Experts of a small language model.
Experts: 16 experts in each of 10 layers, 1 pick a token.
Below are experts of layer 3 (counted from 0) of a mixture-of-experts language model. Rows are named router (the router's row for the expert), up (a neuron's input weights, with its number) and show model dimensions 0-95. Each number is 500 + 40 x the weight over its row's rms, rounded and kept within 0 to 999. Numbers have three digits each.
After each expert's rows: a language model's description of what the expert responds to. This comes from a sample of Wikipedia text that the model never trained on.

# expert 3
router:515487645459537478531550471434458592484475559472480516495477519503480503421502483469493489520428424434446541400377465515456486470519521508477513515525504503495484537480543500466488492545536493456514487510518500543505473531532550481507506486400526479423517477517525485505524491487457476465
up0:536571506460538496478567532449534493504451468556513467462474525515453473502535508505469479537473480555570508506524497516451490471515482535484472525538423514530474495544555402465504527521456527501488495532464498535495429581480486549408370441505438481438523527549475441538430513493538499489
up1:513502468566481460438538522478473466578491430511517477451498498547470503518411562438465537481497510492507517474532520524535522494615557519537521551525525519526439498554576474536554426537551549522498468521491516472432499502508503516437484556503527510477385492553495527475528522557521567500
up2:493528490475514477507470488510535462507464513507526427458545507559559446546474460551519469555589479479463542500500506506497468600529490492410504496537542442504490585536541450491481492533522491475445517505521617566465513545527562570512414518463558517470501537518506549529512457563537497498
up3:548569512573456495519567483506582524516464541562563478427478511566402422523454516498521492508480470517531471479555543594466495498552495500530496467541458521534492461568492512556472495547540548504451439520463520501494468464476487531408415536525491489506482464459489487477479501479544536543
up4:546490528537530514517517515564469500542477490489533514488451401512465471454511479454458537494517464408468473515518511466524483479577571523432475531565547527496483572554519472537517515550500525535436501450442547529430489470529528554461454533455541481521513550505496390549508577497459451511
up5:577480529479528446546534490533504513527470468530560437449487471597461513500521452485443483526452466489475476478532483485501419507510428504496467498491552487540505597464474441527476534524564567509449481518561626466473505480497494501456484524494481446465506529509418566527522532540548476449
up6:516500496445537488485480484558464469542494522480467511460452451479495579494487450484490515584529567551534478566485516534544486543513456499518497475461492577535402472465534469557503514499561538533561409414492545444548470467465535560426422481442469504481506534507482527464519519490468522554
up7:476540464503498517490435499527501466606580447548517533475544494509529511466530482534476457552526506473475488474474604454450479483520479464457431544522555532468526503537486546478470470456575546505456564434527604476552450493521519516472465511506593477560471526471514520529491514569525458500
up8:513466547515514481435507491553486414528552484425544481463439509544514547489486523455513451518508531453486537494540448460421532464518461487433443548493504520518595533561510413554509516517485512538459586510539522504533455457422454476446513494547509525454502443514561454487520505523495559544
up9:546552549513550463472437485447595545531477552511517526536517499495523503549490499476443431535555446488445475514535534501447459500470469518514564494591507496505471488529463444469446522578497477473502444481581519488503523393464492546444497478491511510544433540483454531502456569569523488487
up10:526536529494520523459429564556490480552449513514493533434497474502525501487528557515464500568548498523433472457470467488502516492432542506361489504434532454493513543500516495486478503529446446477562476476520519516513447547564500485540481466544517469521527574420467440469402529446484454513
up11:530473534592507413497512556512504494514590463522474506541561461566470552534586527502489472501447540478523490459538546444475523524529463467471506495449507495589487549528452453567447529476529475533520515567543538550436515460465443533451501549434485494450484520524488479436501542539542522517
up12:475516442601499523464415536438501448590541510468464478441529414565457444476489512491519483555485456459475458515497515530542523571530427465451547522503475524506459558536497580521567517513528496510559470544533562459514480504501482460435511489479416497507510529473456538476515452508517513496
up13:506563460458556505483488526514548459576519448432465511451507430460484482512431514439508490463577535546442540544500543552416476580488407518493417492498519498468505452543477479502485482511532559523528506504565481544482511440433507553508476583521536556499494484532481472554494526526522525529
up14:565475522557510538473514463488497544516534511545484463415489418482476452544494476501497511536459521524448475470537511472546464512383491495458487481493537523472402550551502455531501436478511475417437483508556523484546426490532520602443583482501509513480547503496557519469542475470526520531
up15:510551498601468572477475530490502515479421561461471521449438438494508535509511490452457478551572530497534411475541546583548494560562516497509439455524502470574484491563559450468535486456599502515523539514489500435483549508466497530453458520522484512508469523483475501470488561490512520469
It responds to: List-item dashes, infobox fields. Line-initial hyphens opening infobox or list fields (- Arena:, - • Total:), plus table bars, years and author initials in lists.

# expert 8
router:489520480542455519469464506575495478490551485480471477493553494505474539533528543471476533529550526508491466596627571500566518527470401495476501518449503532462491454515482489520515454442483432520494484504478534496446496490475527503503476489591418499484520513503393495475585475517552529573
up0:521538522532486487517522481491484478478530489520499467505510503367509424519506557567505486485440538519459450543488526517573523514516443498496464513479441522441513528464492494513522462457497519509484489575482527526523545475534491530417456479523501545374488533416404548463474431556497504566
up1:490530474585545548439481558473522491544475492498469473483572487475512550502513430533505445600476568442567528515593519495454540496517489587444554459480522483545556519491534441486450524503503451534507525495498485480472479438447516419544515454528456476502540479506563488466543502479556492545
up2:494590493551513516459527547485513437485552500487502496505508610525431531482498530502460514515455432568558575507590501526527515506432516503474550470530538469512499477539465508544528524468463538485493484420496501393434541436488477512502521451496502540484496516538506448556581520478462556461
up3:462552445534430517538455482490551455569557550476459441521487464425482484449484512455509463425451524433502465566512578558543460521479491543510539523497399548440488457512482527536550459458503502518495491499495552495496551534537529466436428508541489507481534540435512475454489447490469542491
up4:519466514541500490447505444520512504452546493566536465397498519457432518569531459521548479603515453532445506505480502475533510488428522545537479501455503472466479474504514552503519522491436535497551413510554501537523574522496559505529479477539421499434461525448456531458510476549485505598
up5:502523428516566517515468543524441451487441472480462455426545473530457574492550498492503444504544456508597518509525484525468491551540410472447440601535443594466514443446441538442472441481497525492531512468497498518507472536442539497505529497501553444491508523538463470495532507504503489519
up6:499473515443461518496447480547471482532542556528484500500493529482527570477621575486492447480507522454520435531522476500565482514476474522534535501397506428531503488463446464498436508479516505499467517587529530501511519591451466561453511517585525480551524502486458519546446523518421489542
up7:498530524521448477512485560483418447482526472508525464463526547563453518457460508546485537530479497463543539462515536429504575557442474484393502493489501531484504547538502548536482435567488471433518499532465530476474453467427482497527489474455538576504481462499415511560486531563474502411
up8:480448525477524543464517511560535504398522524569544505484566460507448490505513561505520455508527529461452507503511439468449530552517476500498435527467479500481553521452398495498500398424539517503491461457535553419460492549454534497431489496512462419448544506489493464509534477551531543533
up9:552527509513460463461535522458489462510512490539499485528472548506478504511550530500556505493519452425572445489565517502587501479510483464385565446479515545551547515505451453528447480519499486513513478505481486433468475518550519561535548529484459462613548604453488561450505504514452512509
up10:510485482477513475516502545493526477563496468462523501466517409503511554531524481495574477481460446512580497433510455536529527489553543507454501444491481463456490530550458502422429478518528510454501431409502577497544563454480444561466453430405516571457476500526542530481478531512506507475
up11:464558513510571549499483446543511520408529504504520537508548532492444531499462491468506491512529505465512474521624506582533503610566520505422443427443472457548499503522421468529486407536503489506492490481530497466511490523534445493467496436523486502561522464514521446525540531492549479493
up12:434474475543520534468505507523490476444479535453561509543458529481443513485475478504557474517531581462493543509489518494476563553473495521476525555509473435495515548552526536545528430444472518545446593491491511543524404451492468517454505532506456587483529560506433470502492551498394504553
up13:441493471552447473466496550541446559519499494521516523498489441503454500522489522526480465545507491528494473538519566558563547491443440450486537524547416518431549525519524513546462436411484608543517528415520519459504491482474517508580475532476446532465506434492494478523553535557538524527
up14:589527490483483541511482545536508502517461489539445448437426492538527511477457523456523517555444498522584555464536514463482466507578583491472472430525516499548548529498461492496484463468519488467432487421524463507536443502507429506403505439536493489584515482460545475549478471487496446542
up15:519506530494547572472422518525448492460533437477451575532399541518473550498550509449489492528522473520436534532508453492525575527515500514463504465506595483523446467535459513625495461436496493522501547466529499512473480546507441531425467470514505473472483453590457481525506513469524518522
It responds to: Word-initial stems. Opening pieces of longer words after articles or prepositions, such as Ang in Angiosperms, equ, Cre in Cretaceous, bl in bibliography.

# expert 1
router:515474598446572487563536494451519600499480501534488497516445520476493489458522506472458466455435435473476499406468452538429504488466588515507497534525420488492503550477518506465524523532506497472526569558483490513500494506560588515516511535405510506463471495579547522498509508505433533496
up0:521544453483519497454548486465431404505480485496476482452514462550445453505516450490447484525577528488566489607496521518463572493498498508405458527460478449560485558508466485543484569493538524511482555514507508544514554385506505498450473469545494480477544468462441491499555493514464530456
up1:551553448498404466479549487432512509530533474528502465471554495505495535536502481512490461493554519519522495513578542473490472585522528501559396513498467462456547491501460500513545525563452517502466489567553508458486489449514467565394466480526493563486419453481493432520452551522520540532
up2:541485526541543520455465484535534511512487508607567449441480452499522464518492493546520415487499535434478456499438550552428436546515498466463450469486472512513537446499535520500581483586482496519519449465535557499492443465469545516499440520503533483530537500526390500554497517531432504536
up3:562530406501497496464549495515522454580470492450493448483500405479469531550507469551508516531506492516433505513537498481544461481528550561467426470514504529510534550475558479531480415548505521444443522496568520531562454471552475461495507566494503514593448487553437495450511487537480515440
up4:526460461536530475514567562503501477562531363557576450487512439553453464509527484437535484517538523447515495529418509547457425507510445473515513494454508486447496493451499491429492430516553476438463469476515540442531545475503537506458462550518468464534514487456491547568489482475482505478
up5:519564539487451506456574512524562465536463472400480466516503385545523511479494520496461462514525472489501422518509458515518500515545602544471545505481565471521473545547523495533530504577484497463538467436469541486490460513471579510429484492557463532510493475461489489436449466540562518453
up6:518534421435479451496449452506517494512515462468560547465438473546511538509508594483460456547559561498585451596526469500537502468498479446485524523528528493494471507478467529517493500454608479437481463492536521503483472455454444474477416570511541561469511527485503559509517459473457535487
up7:506526530565441500468466487442494494593448444538490443466411494521498480512559459510451432549475544510478520587489503492506495501557483497433444493561500555533473546471524445516504521476539576473449560504520480509483541478533514573453415554520494527446507473447434495510480492463463441514
up8:569549502497522514398534480449553446506535523558493446430542515536471512457504484389494524562536531512469543487483522511435429499475491463481569523471524491533493503570536505525474461495536553446513523550538520485508523431499470494504434512530567502538564554475500531562497505442560432489
up9:475568454501444446487481500563522491509468501522564447502488483518446414504483505503503508509554576449548571547490502529518479618497508499483426497502533522502556530395472524458491452532513507459486442468484533556520499493492508528390453407469520543484545504497483507431496487484528528542
up10:528465469509553481448511490538458425574498531426507451478438454550488457561490585450536492555474533509472536549542512498446501448494515541462458567479499409569529537554562441522479521481548489491460495474525513509551441526546476539415558538529529512500491510475511470465553500450537523505
up11:559536517496472504501479480445527541501511452640483390472521434481479501550586529527563463497550473445532518484472498511475430570463462461462496484475471469537477476529502538473489442512484501485512524453547525539476543441530519570461501526500442590439494489512444542487458530462511514486
up12:459587461498465475407510487478509524526502509487474410398488484530484515444490458514460518599427555453454485475544511539478434427453426482504437484489514491526501466484550463497464564502510462475511547498488547525535561554491487482483458590449529516495453466468460483511484492449508525465
up13:470519555470481465514589483486540506471547465479548437414497442601470548482489560526459528482503493506533480496510492527416507577488498498468514544509498472484482512582446439464489490494540534530429527437527468547423487483449537472465430547538480564483521526484589494509479458509490463550
up14:488500483525469457488530459501481430506558473456565480452605469524483506432479432577515525551517548433492457538455528514530514520529405448559490442453442468498479469514453508500512460455470512503494520497540570487479501376497453492488426445526562475517475501519504494540515470516495489559
up15:557466526543478450457558501481445454587498491502432501497493481507521501536519475549494482517486493522514487522528507541521444435494510469515454464621551521547511502570525462556510488456553530416487514434511472492502467491452428512430447491507537486477529455548476434532445506485558468606
It responds to: Mid-word name pieces. Word pieces inside foreign proper names and table cells, often non-Latin script or odd bytes, like Nîmes, Tyumen, Anjuman, plus table bars.

# expert 7
router:515468596453567490571536502454520606496494508547486492513437516463508493465518503471470464446435440462474498413487464539444518485459590509496489540521414491483500551468496512461523516539508471474531556573472477513493502510556595511522519516412511498479471496573541526505509516508441544500
up0:615503480527480553427528510532591537515456541402489441500504553476496511480598449461470458557569516501526462506547538502507507533534582522458495549511523501496531538585536460463529467470444531475463454492525547490507529436496508547476446525551507544507458529537512525510475472505476531538
up1:499558498581546501438526514603498518507447488581527479514457480523508539513455508453513420516497549470485538510520522503512515509460516495538471533587486454517376443504549482526510442465505423502551497481503557491508516387547500539526434484539498489451512553502488573485454493521510515528
up2:586554467504484469481520530511515542473540519436516476465444509532465513479565467505477504556476536538466557551511508519536452526498468527583499527473460485463473491543486417507444399502575489471496514502511400457494516411480492512481404461432483485488543525511509566425495485524519461459
up3:542595477501476449529486489450510495574471457517461422446515471431574475449534512444504458488511549483497488446522509425439540522442502469430479532573522522558487515540477526484464487468464515510440470512509479471518507465475499451436398456511457544548504525467506581456462482449495485538
up4:541561522532506464426453517485434465556482512549427450477520443526490529523529523521500529508477503513455446493535497525503552522473524518463507452547494483507496504461470554486532536445551545479490510516604506492501525447431531476432490518428523535504431529581554609453479530575495511566
up5:557507568470560487547522519464463509519505477571513501388537484536440503468548495477413516529522509489501471525540496535501471598412469531545541485436479519542505486527467356549504500467554517464555511516546512522512513478499539503418478481534506515469490551550535514468458494480475467533
up6:529557571457523471464505558573504569561424457522475482557530508491425469508513460494487523492437505539506516475526555509425519470495618487552450526533539513460545456575466476576480476522476493506474441478533474497521469509491516532489452487542498527483565540417467517550532527552536492548
up7:601550526495501525451457524584486511504541425431526510477460480571466490527532460499439492529503471465471534542462535441516519525457562441468456454459548476514543515511484448498496468425492476528467488472522605511549433497466467456508449497511453501503415448527459542567509511545465511519
up8:459535487464547520391545545439536471439438514518580473464560444558547496519521503457484427500456520497523534428539496570444467565523438483493473497517532475507473468542514429479431498512490548502524468465552490471478410470508500528548506488501524532525520446532523479528434541548450496532
up9:482529472552501446444566503502568471484433416477535499451413475540510550514591472371522496494541476479514538441573492473511513482526530515533482505462530464505521470496501526567519493476486517525480504495521442501442480501528501534422431545516512500513445496494404546492437500517469568514
up10:536543460477487451480507480514468421471525485490526512400587499507475430552421552522477431560523498464555549486525522441537499519504511470536423466518508496476460488490473486539449477516458475484440435501522515459526486404476431500508477558533443549449488537524461509530416541546486481464
up11:551508396577511449439477437465529493611451481460521532444521491516493484527463499531475514481492522459526521503518531537509570482498495530484499552436461453509436472492552485528463430531484488479517438577521501399563517471531477499456470445519539511482478582537504514527550501565488523451
up12:510563457471501455467523484548396521597513463516519474496486431551537449534467508502529495529542438577495541542496504482513529487490584521524507542550493514522453503562465456498560413450545468531511450474547470491571520538477562484485447507485490508512508408505424463508495485567523545486
up13:540553437489469453495528493496498459499461528492509500480407468453503486587491542539478489520504530524425550476534541517400504501420526499477489488470509526550525530541371490569500431511446494495496450553562494476466515508432503588478504514468496511484516526532437503454443500567497556492
up14:501614476503452453453498510547510464484481503533485438468550499446485539563557533521573454573520409529515523490483576501539478567496524424478465464460494418470435478510531518490487481478533490467488462482484476489507537520427430514543488481467483504518503521431417567444504498544482518538
up15:535491485532490552459510560534417508510526481494546493521464461534450547509541472459421546577474481496565537492504521519527498527476480469456399512499450552580571501502462482503439429519514548430440542524485463488498443514442577516447514539476513566473496520548478467524447538565510494531
It responds to: Name pieces in tables. Inner pieces of proper names in tables, lists and sports results (Ecuador, Facundo, Schmidt), plus numbers in semicolon lists and table bars.

# expert 9
router:508466597459562506580543485481507625478526517562471496525442532458508499466510507463452469440443444435500488448535481533489536480467566506487499548510411487473501524459484523461531506501508416489545540583468460516468512516544595500530517496433485493482478494560529513499511520502487567514
up0:465442503489529503409560531464456458494459545502499476429529454513501462467496537463481506499508518450494559450485581508497524508549401528530464575568547517479493492480494452609511479527557459480466514486506481459527433467603507553529530500513550502582458557510505522520465467455500490538
up1:517525491540476448430420544524486454589472437489526490436414513482581508440521486475520465505490516492468468534522477510517605521503505493532497480470438506492521513524482516515476486472404438513445503444458492501479456461565460547442425540469522520499484464490411587517524528531468504498
up2:538476497533497457499521458500572484503473474507506466523575410541497510526567557483472488555455470514480549527472458525452455428447402419514503508442551487448529494505430517514533533481468473521489454467491478549534521491411418538514484497454450464494530480440485528583458503475485446552
up3:575524438497534545459528554478523442490449532500449422437508451500485454427479556492549445566528501480512546461505441545512501398475432572504477477506487494567442560477493487503538471535512478503513458513445513504518497468472495529407462494486499520424502496548502468448557475441495440497
up4:472523483571488507461462469518476549491531507427467512434547382561565545565570500471546514563498555519502504501529436472560521496485492526505531527554430572511454480509474456541459501498489452516485518490491521518492462516509530530483532550598485512513557462527440499531567447510437444536
up5:532528461628554452443550457460569510495464492466510471487451477465496467527464428498562502536498517494545550564450505486513535536516483535507478478519510497509463496556459467551498543488524511516481434527554478556578522534524494561422390484510441545447480480490473495435481536563490477510
up6:515490393608428521510519547481514515514461428470559428489521480564480508499539550491504451464525538502467477566529511449559517473534559516534541537554455525621551514503467532527507512538508470544510507484493519466534506487518468488428444501476522579476530486522485509467569463543510453537
up7:515534487565446517478421512515494516502492510547493460506494439526610440436552494476506458489463556521436482481477548498533514492495560488510521541505410525518487519609530559457434483493469464530475560459516523508525546437481547564470452541494491572575496488506423474482488492549505481545
up8:554506482523519480487555502433456451452476424459521475463473535490463453498514496478497525567445502513462546506478625481487475578507463474532489452589471423548487490525549445498454475576488509462506496442550527447545535511562478512478529521503526522530600533509452523474492500555527455460
up9:494548424527491460474517510493492502566420468411521488494519468534420469458460516506497533555472520481583513532518515548507463450551511539468542465465495477549533534525479497526478486476570530436522621436508560530559517501508481519497407454555463556502509501518499476474427467475455524459
up10:421485438544487441442535487541501502558445516433505462471554495499506524512456514498515464505520533471482450527509536465522471426512457420516474493530433390504420515543480459493497510467480454453473539456549514524499539508447480525523536549427447435454551452417450485522487457530499480461
up11:538508504491538506443503449551523459486485556525509464455499476475486463544516471549538515480454500416552470506544488501567599514529439506450449554570498437515431502489495512566519488488505572452453512486516480528504489456432512503492407475558481471480510460551462462510440471592501585473
up12:486514437464532488541464411482513470534394492476452458496518427511522507488548461479521501483508502498512505503513560530524540510458508466480477568518515430549545537455552414485529536524592441466488496507457530489510449412546498561454398554496536494463534566540477492501479539485485440511
up13:433510545493587466444504534502471564546439452489534503457524479440542545471514512536522463564438481499580534499452494526443507461493512490481530444490518444524488498600517440527414568483547515435483564529530529534481530464497479437501492472516523478601498474500495556500452520528522560489
up14:569469583546479470459477462497475459529467451422505491503556473549533518572568570493441484548513439576507527515513517523518495547502554464478535465482472475537522464464513501512516509503492477426485594353497511503534470500541462437477489510533416511487514480478526492470466497447467477475
up15:568490495479491500530514580534544447538427479519483463500402402565471505506486500489557516477527554436482503573507478577536559516408494495497477514541495463503486502536465490546478541499474511497497488534528427479486489495417544489449436531488462532580533492526481564484510519543566516566
It responds to: Noun after determiners. Content words and word pieces right after the, at, by, his, such as entrance, method, record holder, PlayStation, soccer.

# expert 14
router:525493547432539470523547484380513564509489496484510486486507502503460472452522493494488472492463467497490499414455433547428490472480587493501495534537452483512469576486562505480507533538478540433492558537493544536502460489548571526486507537409535494441471500592561513486487496502400498506
up0:512489460538489478452466503567526414530470475498499531411513463505483527506523547559477487563484500487483461537523488436528472507504434484504429425444482521484561408534504517531493469474581557490522554478452527532512606473466565485452531478509476504553519427491511495502556487580515460551
up1:551566484522500467488545519446447515432535440450502526447557489525449431540486506491512589541529504537496565469462506509486461462563582468490434440446522509436517473495526463476531457521494539557521497415535555521485467523496455502483502458524480552532579585498535562499562530501503512521
up2:529556520503488462446513481511537534442472492480435484437542480521462546506438523564547534511484505498460572448551501468519406446477485507464435452468506524522572497544468444522451510473428492555438526496598595497502463476434513532477460563513512522501455476482482515505529571543461481514
up3:488577507481453507508522464456538507533485452516518500446544413521423534441503518484448363489513489464477508504431601475563485519505486479576494517514522434477502513594546527514478545513455515494504529504536498486458485482496423419552443486439442511470504506514537530535526499485538497478
up4:502516430478458467442521489455462503536563498517500447532561451434503502474501511533545485486536546478454522608498509507419438512502519451454463456447522480525454543498455478558477482539463496448532533432612512497560506467441502502547470554539477496482486486549525515486452421548556501544
up5:561519450511527494489500494486508451558496436558525430512571454539516485539475479433500542513566510532458502496525497479461552530479485492525519508508490538582477495479515490493531540467460459477422527409533576459508493429446568491525487488469478540495476530378467532446497503606450495512
up6:481556494494516439452480522572611526469469511525510504416475445493484482465497509571583581504483474477447501481532589490519438510514505484473478467508507542569524455524497523555467517465535513501416555544551477523510495462478584510395493442482485477514479532513483459532516561483446491505
up7:580516445484489460500486596511493546447492465531570524436520434571522508498453421475511518554471485568500506518572521466459526462443395468483491547427489531456526482492495503491539482542494485570451535469578546517459506521498454496501511508548536450574446466502503505544515530517458519538
up8:519546434507491418454461549519467492562428414483508520483480494503453476512469463453487511507502468543499474502493563547540530572564460482532520522455504461493513393566496443477490509513463506503436453431493447488434494504521498415497527460524520452482453573568495547540424500510506538522
up9:446552544506492453482518557540480497499392487503505444498519473504504486484473450430502507565550583528558494506558495403522487514492492457465520532471544445531481450535465550585415526502484518499457493549464464490503425438499439492531488483504567543581557501498458448450496527524514489488
up10:522480517493503473462488476486506510563549482494533498421481443521504413510487608539513444552538403542577489457473504550476528476450503495493553490501467447492465470561551535494576428506486502520491534433509515378504538403517533480486518526542475484496542517515485500469561544514492516469
up11:533481519514444580454462534520527517563507463460523505446487428541464528509534536445480520596513441447445473557503575472483489509456460517430593538488442474465508556560494479548594452488490489535473483474495483520541569519556492515462403488487478449475507487555506509486523453495518495503
up12:474512527514528532545508559474464458487443512556546459439502433518396533496532523471475566543514536548470460517517556489445450496501471468529467450557515550518438507536483552496452473505558517552537458445484523468520438490485461584406471432536474460454468544474543532455502502542446505522
up13:518584489526480504459566536470479582530503471482522485492499434529471536511476520498506458567550479473482538479540493458481530562535530499474523501510520556497531414552561448502474495552530517603474576445482483547520450446554433508454512459528467448475480566465485488457546549577503530558
up14:479494516537497440547458471511496477518580477502470487451489518482433517503597541505505548534471488576477523461422572450416447504498506546539531454499515452575502510482485514515450485453510514467382507442538502499502484505474488506463437476419505532532516560445482495523581455535530453530
up15:500467470535497532433581518443502527543488500498486471491529426492482442479537418507550449554526482516500488494490506563434514520533471500527526527473487561531418459511511525534471496493520448591494494398533573462491510486566526493484421514521409501511472534370506481464501519512486519483
It responds to: Table and range punctuation. Pipes, hyphens, dashes, opening parentheses and to or from in tables, ranges and codes, such as Yamalo-Nenets, 777-300.

# expert 5
router:503502474512497506495504554478485450522454550479535477489574489459513562508477523492577514499567476509475442516478441472514425464482434527510494474431570462551453490487464470475422517622503475554492490376554500462451489481481441493492525468470551485444573534482500534429504502496478518496
up0:505521521447555508529528537506553463502459499462454394486532489519519470519461541493555521542539552476449505439508511544508604480568453471464487506485458460449501475529525463543508469513460446507535477471474504498554461531451441506505494504535538536449466535450470523439459598566452447408
up1:534526514527468487505514523517568514545529471489572481465518466497489520504422487556503448526489485522459507469478513537486470590493524542530476464485526438543523553460536435519415547473554531435510441541464543441476477434502495496459511598566538466526532489487435504396504425486561490479
up2:546417426502446458517518579616549507505553531494550491500510452476475520481517497485516502485524480460502517503579492518484496468475508466532515527466472486558477518488437471461562496490491529537479467414611489449478511494465445531561503509519427481517524495428514468508571587476530497570
up3:463536486603542523497489472459596520466521580534640540495531405467495514514526583449495496551396521520440584476478512490516478510482457500447475480504475496499485545469494446477481491554511544514456485475499472499538501498516480504490457499493536513503487470449447456537486458495525481576
up4:502542481471619429468555541532565464532484548551524438509473450462505557566503452524512476483472504484502551479427530501471499451452503523451457457456505536556497523475419523480470555483451491517424508529509457530478530532522402488473498437467507438506495514444444508437447481530521514480
up5:481457492574472445464518501502546495537508474552515439505523507482427537462515511478509542580486515508570522484520511471489504467513548501502467526424497535476528487516513415370459504486515477549506490472596513486505561597479531436507451502589529483516467411471523491535556545499502543474
up6:472519478541492480522454570500460452490531452480469538366415544454550536510511543494518498519511491534472484545508517497516506490475474461536500492589486475517480489450487475462460519515455484514472429498559488458510499561414537537514502470448605540438435574492467525473485519549534545438
up7:471515463507524501507549464591514451511553506520493440503530504453471468535471481529500475440533562442393492506506495511485552562504453521523523480528499498561493507480476429502450454487474523467433449494493459487502501479452439480503439512510466444413558526496617539510581531537586488518
up8:438504517536498457471445562447499460446524458446407437550571538497449488507456513478529505511519572508471532459480418438536502474452531480493454524463468482531483508518537515491400531535495497552527519456605518502473490433505470560428511514512473559485479487548515458462449474534549521470
up9:460553505467513502408542517507570459411588511447563506487559515476468475592496491523500507498589447506482544494449463466492477486516531499509476451496608485572458522489528565476549491516559489504485464433546459520503476493498505498470511459441558486486504556499479503454470493498489518601
up10:495504534534509517453475456513430551536536488412522519509579404471458568483489503532526504494533485506451453466499444497514501496464439562474488521471502478549473409516592510512418439559461452480494526455502506506543503493536568454514477532531482482439553567473513420474481462528470550505
up11:532473468477514498441506451542522490469531563547531560391563492467483464511452540486490469464565488522580454528464500502486484486520474434499593546559530502545462451569498515523550550528561514499529513418552473453512543532534454541440518545516454482417498458477440482493497531472529515495
up12:468502527473536530529460551451553510512490473486494442439507489521508540491428387559472479586557441487487521562551447494531494470499473494413501452490501506499466477558437531510500460560516516540459484484540490572416472468531482471490544481540468537472528473559521579511506525557429555488
up13:506506473489473539412491519606435545482482502438528415470455497513454509453453522499576529560547517507467536557493543466470465457446487561533485521517566477462502423516425463566522526581540515490461491498542479479484492498536505501500452504591548517511518463483455502532452539484517512427
up14:482558494501480481497487504488500539544459483516488524465574431558436519548484525411524492596461569525465518549592492471485470510529501479453499522546476495523492489558547507523539495501553541474465438509519508487473530448402457464492434499550523528471404485515462525500484533599491495574
up15:516513505586517497465498530474515488584499537515596476518508465511454471515462581437484558476531542489536523478515497514467501469534452560450459490458536465569569444505471521505428470499533466551495516496508456469524564526545514463543455483417553499551523548475497423455426432468506559511
It responds to: Place-name endings, Synonyms. Second parts and endings of proper names like New York, Los Angeles, New Zealand, -burg, -son, and "Synonyms" fields in taxonomy boxes.

# expert 4
router:511511514491440505467525457538493498519535533522518492498537499538439549533516450491493580524515451569589525569468543451571497501535579491510506527570494528494541519498537431469443553411513520517460507480483470492575498491548464525502477477505507524641445536486563485436463494449503498486
up0:588485497470545418498537547513494485448537483471467458497456490573484460533482447526519492570483452529481473560450532467480489510477468510474538481515543448493463505564444445533475539557492567494485416483562566473456495494525539484461549450501480549559485500614519576493473503450456540505
up1:517556519515548528453472475517498474574443452509509509466580537489474497517449455476465552523482491556532478491518587560551486464466507520479555503452542520516525430504412448473490563466446454523615470492500505544526453412531454523485476559522478514517522531500554543447509562545482468476
up2:570491499546468469443498449428507608518475493471520459502475449440488590585504474537492576522491504612518479557495571441498480478534502431491474517487530477538515483522461447507513526458550484468478470538447515521459518464480525471537475479527457577500559473462551530490485506545540441518
up3:505518465498472540488546579489578480493507546540522479476477497529507549466475554520452425510421527492547452575521524527456509533540508455493478511535442477563466495464457402492456495539490567469431508431543523549467453432481476474434482466535579557544457508511442564487482502481501515531
up4:535531528505474494465558584548530474575495504507479486498515484564404510580486527508451598530521472494506534506526479474430530449418465523496481501513453464547429502530470488489513523425485429448459507562460486475458510491461518505463496519545464597482483525519452476508531554473440445554
up5:474609448555495500486442447465411489506494440496469500493442461518465484536575491526443525576501485529498484547556540464480537506418465502445557479494536496466478513461536487481516497461536496509473536497505452591500501477405496519449478501499536538501477521497494517516404558559430561521
up6:549503460515482451478445524511488504586445542501504434468494550519453587555519457466556513509464476484507438486561541474542469506509491492496468551446497493513471453426481479445513527430445427508506564466476522527539536460502500497524459526537460556508441553501439482605451473516412500484
up7:504545469492469441469499457402482506476444530485504433524473416520519453488469527468512587610507511451536464533521562530426509541508498503484474472473502474473503516563507505576507541557474515448473521501506527448470482440555447492483498418547460543516462475528455552454513468584542472511
up8:531553499469520495417459529519498482455483546470521453449570483496501418577483498514513535488501450536479507486486546591449502476546532557438521545447498441507431535570507499512459510481495479458518477507615536462469423534498492494436443475535486533484538475397471492540506531465470501530
up9:524519481562410468493498493431487551563495509548492486522502527571436533467486518460497500538475517489528480531517566469562461492536526493444509433522565483585550459449597458493476550448482443493487467569483458475510547424524502507463515532500445559589552528476531531483465523452494496477
up10:531590406534511533456433470489553404481496566437486488524507516480466439540523520515458577528496497498507540483575507489561472457483495507518513494510474442506420539546499462509507492480457496503570543506501543523459473473429488532430446467508513558493459560505484506455607484515543469471
up11:529524512586500545426479434502460462598504512502499503510508428527478492520570498493467510526458519525463496489496583504487464498445543505476491505526473475557464578552501507516483550439479498582528540408463532486497510424500438429464421526476525528538559461456499497460509519457539567462
up12:461505396453532474458567499544497511451490547498475585493482544555456506497529503540521539486440552572494514507433504502496441490512500578505473494525598559514438546490487456476411484543492423526476533451514501507495513481419490504470488477562485531534477471526590510509516485536579499474
up13:514504532524442547527423480570450495478501469508525459488490471498520468460571419553538531578486537519505518525487580429565490499495529464432480530490528482465519477502519420476429555463506540466512471467581530463550483470456441519549494511521529444532457495497530595533506551512514464575
up14:525534522501483523503479487528512457529438582574435486513509497473445437467474504499502529519450478469460548534496525557491490569495522533460533454526514497506531612555524490528478530556499443506434502486523494489494509542436519520460419488573471545508486496604400440493490496597501530510
up15:478511443497497562486545426467534548489518501461475450476519499473480503497561503541513515525487535568563536501539425404468431523536556520437516516561497497550452560464443475531441470483504555574427464487542495429538480473446401466500519489495535551438557495476526494478512492528503507467
It responds to: Verbs, quotes, table cells. Past participles after was (known, used, released, served), closing quotation marks, and first words in table cells like Preceded, United.